From a checkpoint of a small mixture-of-experts model trained on Wikipedia: 11 layers, 8 picks a token.
Below are experts of layer 2 (counted from 0) of a mixture-of-experts language model. Rows are named router (the router's row for the expert) and show model dimensions 0-47. Each number is 500 + 25 x the weight over its row's rms, rounded and kept within 0 to 999. Numbers have three digits each.
Before each expert's rows: "mostly gets" lists some tokens that are sent to it at least half of the time; "raises" lists some tokens whose logits its average output raises strongly, later layers aside. This comes from a sample of Wikipedia text that the model never trained on.

# expert 63
mostly gets: "g", " G", " |  | ", "ang", " to ", " only"
raises: "ott", "ot", "ust", "enc", "old", "elt"
router:513537477502460534469473481480523445508544472497505481491462469537538465501527492466490522520513508496532504492479501529495467520491496472512512

# expert 51
mostly gets: "p", "′", " other", " not", " All", "uc"
raises: "it", "w", "se", "its", "p", "b"
router:451498541503489544526494453449504461508491480547473526523494554463546471501474477538501493507494508481523500514524508495489473490508514455487488

# expert 0
mostly gets: " two", " all", " out", " three", " one", "48"
raises: " years of", "-year", " seasons"
router:480500505489451489461502537499527481454518491460479502529515489487513522488492481482514535482535502499531454492507503510514537488503480543472500

# expert 8
mostly gets: " in ", ": ", " on ", "In", " In ", " February "
raises: "1", "2", "clud"
router:528452521549529483497489462541479524525514451517475519541512455498529519524525473490495507521473474457486527513489483474516488531459509519488511

# expert 89
mostly gets: "ah", "im", ", a", "om", "ud", "m"
raises: "raw", "get", "ran", "den", "cast"
router:478550530460506510512477494506500555458465490498455475469509480487494542536482530519463485471507460508485480541535522493483511455457510530513504

# expert 95
mostly gets: "ian", " J", " G", "am", " b", " first"
raises: "ly", "d", "i", "it"
router:470551477520522523526499495519489520484508520530553492488495446506552488489488488470534511490509490507513451487493526531524518495527516511460477

# expert 104
mostly gets: "–", " c", "ab", " St", "ure", " st"
raises: "re", "led", "red", "r", "ris", "ran"
router:533523533501480533503517479490491511550552459505500522488463527493534519507483498521503508479505534513531522513493540516457536474459510505531452

# expert 90
mostly gets: " E", "The", " In", "\\", " e", " Pro"
raises: "ud", "ight", "iber", "ug", "ust", "lected"
router:536515486455533503456462474512520455535497545453481510477488539499494485536477487469515506488503499513466487519515501499503512461494470455528448

# expert 23
mostly gets: "e", "C", " E", "25", "G", "23"
raises: "r", "re", "al", "rad"
router:538512502452479480540478508547470494528514481513510470542542512515481493473489529488454532507498460482505498486494500536464488466508510514441472

# expert 9
mostly gets: "c", " c", "a.", " cont", "\".", "!"
raises: "|", "et", "it", "eb"
router:519509527506455515502520537486535481546505491529507481545506526492483510478511488514480518508511530503514464525457465510476505549478494442512493

# expert 103
mostly gets: "os", "ri", " have", " would", " cont", " made"
raises: "est", "ft", " the"
router:460512464492502497496520524483481497499487457491537532526493522458502545467526493525545506487477496478497499506485477432504467532523478520495536

# expert 32
mostly gets: " O", "um", "- M", ", M", "om", " ad"
raises: "old", "==", "===", "en"
router:498513477495506533512523452464510520490538539510461515485487495523484529510475499530500486497441500521512471487514528491533508484522497503561511

# expert 18
mostly gets: "- ", "ob", " U", " Y", " October ", " May "
raises: "et", "b", "ate", "es", "edy", "ed"
router:505532490482478538480536462525470471493490487536529490483486454540508546545479473532497483508457517472479503525481513479497508521494502495512495

# expert 97
mostly gets: "% |", "ock", " | D", " | B", " all", "013"
raises: "ree", "reat", "ost", "all", "ound", "ly"
router:480502486471541504483445518517530469518464470477507516507512465527440537537486510523498489461501524466531511477502520500476487491492480559466468

# expert 111
mostly gets: " F", " (", " P", "The", " E", "F"
raises: "e", "L", "el", "erry", "un", "ish"
router:561472486477527485486479516535532476504525508522489477466490488487493463484482463522509543522502523492509466503504496500544524442503491481521471

# expert 78
mostly gets: " of the", " of", " L", " de", " of a", " on the"
raises: "imate", "imb", "im"
router:530455520517433504481518504498535480512524527528452543483501497518482500520511522525483496480485486474530469464522463517517489455491515481486458

# expert 101
mostly gets: "or", "ol", "one", " Ar", "te", " Car"
raises: "ous", "ously", "uss", "st", "row", "ber"
router:486493499483515504515496493489482531465502548517523520502536487479469506503465475473534445484505498519495561495493510498460505501518490482462459

# expert 118
mostly gets: " J", " Ch", "ial", " D", " de", " ch"
raises: "ur", "ail", "il", "ang", "al", "ile"
router:500500551491518476471519523490532522534489513521458461504564473549530501524530551516523529476434520526497479489508490505529437482483526528518498

# expert 75
mostly gets: "ass", "ley", "ton", "=", " New", " North"
raises: "es", "ing", "es in", ".", "an", "is"
router:503447529506474485521460491513518482496477487525532540513499511510512486538468477493506462516515513475473542459500463464512485545521491502536467

# expert 47
mostly gets: " P", "ts", "ets", " War", " Pro", "les"
raises: "ma", "ested", "cept", "action", "ference", "ests"
router:481469487472549530470505489477494516449478479519525492476490496509520481504513468479535551524479529482474497509481447495493496526549477525531476

# expert 100
mostly gets: " V", " D", " Al", " all", " also", " re"
raises: "ist", "est", "ig", "it", "all", "ar"
router:473494541503493523490533492469507493517514486492525485518476513512536471513454542494517460534516478514514560471498434482497488465520503482482525

# expert 46
mostly gets: "en", "l", "| ", " St", "V", "W"
raises: "ne", "ess", "amed", "ited", " years", "ge"
router:494536519498499518489506500448497495514461475508512513495486462521471532511463497536477532526499475490511476441478489470531487514519487474473509

# expert 102
mostly gets: " ", ") | ", " |  | ", "- ", " '", " |  |  | "
raises: " |  |  |", " |  |  |  |", ";", " |  | "
router:541532519505521482502460460442520491457484454504494514505480505521523516514475496529454520515477460528504503479469463485537525507457513489521481

# expert 55
mostly gets: "b", " St", "ob", "26", "27", "28"
raises: "old", "reak", "it", "uild", "ull", "rew"
router:523544485466519542485492468474512517489549491479504486495521507477447500521487477503507508522458539506555538517493491502484515532519517483505503

# expert 11
mostly gets: "ob", " work", " album", "ase", " system", " game"
raises: "ected", "ection", "ear", "ective", "aught"
router:499513517494514498459518493473492470442510513490524470484549506481510470482527470520490509546482473497508503521457497528459503545472526475503484

# expert 68
mostly gets: "A", "P", "N", "S", " sh", "up"
raises: "ID", "BC", "qu"
router:511501521463481503535505536446484540499527513523470497517521515448527461489468495522485504541520515513506459492539524504502537506481517514487456

# expert 43
mostly gets: " h", "\"", "att", " Pl", "\" |", " dis"
raises: "omet", "ymn", "osp", "arm", "off", "aw"
router:510523543505510478503538467515521477444500573496510465505509524515483480498490455513504471472527536508506502490534535484512509528528510495502541

# expert 36
mostly gets: " and", ", and", " L", " W", " or", " r"
raises: "end", "ise", "ally", "are", "aid", "al"
router:552522487512497482482506516525480514541516478525482469503485477486519505514525495457560490463520518467530493499476467485517497466510477521519497

# expert 123
mostly gets: "at", "am", "ak", "ag", " In ", "In "
raises: "ches", "cher", "che", "ched", "ures", "to"
router:505519536504531499491476534486437503482517488500540525516510504536480541512479473506482506485485487509484532512476488455469497470493517539517519

# expert 66
mostly gets: " S", "S", "(", "The", "B", "/"
raises: "ist", "av", "str", "art", "at"
router:531486521479528485512479548534516537444515495521470521456481480510462476494503479498498499488539479566517478489556468480493543465500498467524489

# expert 40
mostly gets: "\n\n", "21", " l", "22", "\n", "- L"
raises: "anding", "inks", "overs", "ights", "ying", "ake"
router:507529453504493484512523523471497531486496493491520503540497478470450535450507555486481487502501503521532475473495508520497501480515484518489505

# expert 20
mostly gets: " | ", " |  |", ") | ", " |  | ", ") |", " |  |  |"
raises: "1", "51", "53", "52", "23", "ver"
router:437511533525525497504451449520510482453530537475497496480471507492525498507521477534543510487472504459477499493478459505525506508482488481513527

# expert 28
mostly gets: "C", " has", ", which", "iv", " v", " being"
raises: ".", "ul", " v", "ent", "ast"
router:456487469493498499456489473516512488500474485474502540505507503501470507509529525466471547465520495512481502528568492480499526529480529509469469

# expert 16
mostly gets: "w", " W", "L", " An", "art", "oll"
raises: "ed", "ast", "int", "o", "ak", "ank"
router:492525496491504545495495509543499470538475473513515487535521499502475486512523512525468530485503532500481497482505528490523506476528456527502481

# expert 109
mostly gets: "i", "a", "16", "ul", "15", " Mar"
raises: "itude", "atory", "es to", "ence", "es", "es,"
router:473533456502457502467505506522475526526502502481527537496451464527449510485513551519517514509489489528441484501461577527498481498531497456473514

# expert 44
mostly gets: "C", "P", "O", "R", "ort", "og"
raises: "ot", "art", "ass", "ort", "at", "ark"
router:473504523455500537548506497509520489504490466514488468516467482542488496458492535520475554492507490483522492500484515473459506519454531512531486

# expert 6
mostly gets: "a", " C", "u", " R", " c", "c"
raises: "id", "ite", "ash", "ities", "art", "reat"
router:509475452472519508513481458463472512534548477482523474542521484505467458500497509530504554480522484517468500498498472471497460544480492466513545

# expert 22
mostly gets: "s,", "11", "ous", "020", " American", "40"
raises: "ues", "ued", "ited", "ales", "ibly"
router:531502484483547502479522512503492495437495522510508445486509537456517566518500512530500551494476521483505463501474493539492465450515524499508488

# expert 116
mostly gets: "==", "I", "ord", "ix", "em", "per"
raises: "s===", "s==", "s the", "s for"
router:494488504478508554503485491472496537488491522464537528525518503451506507477490479525454478496515528447520460466542502485539498540480524490501477

# expert 35
mostly gets: " T", "T", "j", "a", "ai", " -"
raises: "ur", "ill", "ust", "ere", "ack", "ud"
router:531535504528533549465477480533474452498527481528506458507500508524483476525499506461511498486484496492490490510480497491452484498519477511543505

# expert 79
mostly gets: "on", "ie", "E", "ir", "ey", "18"
raises: "b", "g", "be"
router:513515542463485481511488483503535535482513512468506512494461513482462554480476502509467498515491483527548478499476490511530503483433469462502520

# expert 106
mostly gets: " B", "a", " C", " P", " R", " c"
raises: "ise", "urn", "-", "ec", "ever", "ure"
router:480514486471532468491483464494503505476481478504532502452513516514456521474501455522504520487515475543466500509519482528532489560513480524508509

# expert 91
mostly gets: "k", " K", "\\", " | P", " Z", " Be"
raises: "ill", "irk", "ara", "ie", "ur", "ick"
router:540514503466504520495528522478523517524498468483482547499489510545446476482498481499484476499504512506468524511495519468492542537519506521516483

# expert 120
mostly gets: "- M", " She", " Le", " design", " list", " El"
raises: "aves", "ast", "op", "im", "ab"
router:502525504527508481503516492477453525479471483543506523534496492516474510486526522537523462462513489474528499509461498498510514557495545482531451

# expert 99
mostly gets: " d", " S", " D", " G", " Y", " L"
raises: "omin", "ared", "augh", "ying", "ut", "iet"
router:490491494511492489499482544504501531450496499533522492494530477462504470500525513505538478462497495507492507477459482484474436505495491511505553

# expert 117
mostly gets: " of ", "U", "I", "V", " $", " "
raises: "g", "formation", "."
router:502463508503495501465519517447502504498496487521453527524466533537451473528485515509467433491506479489477488473537507531529531507483507477487526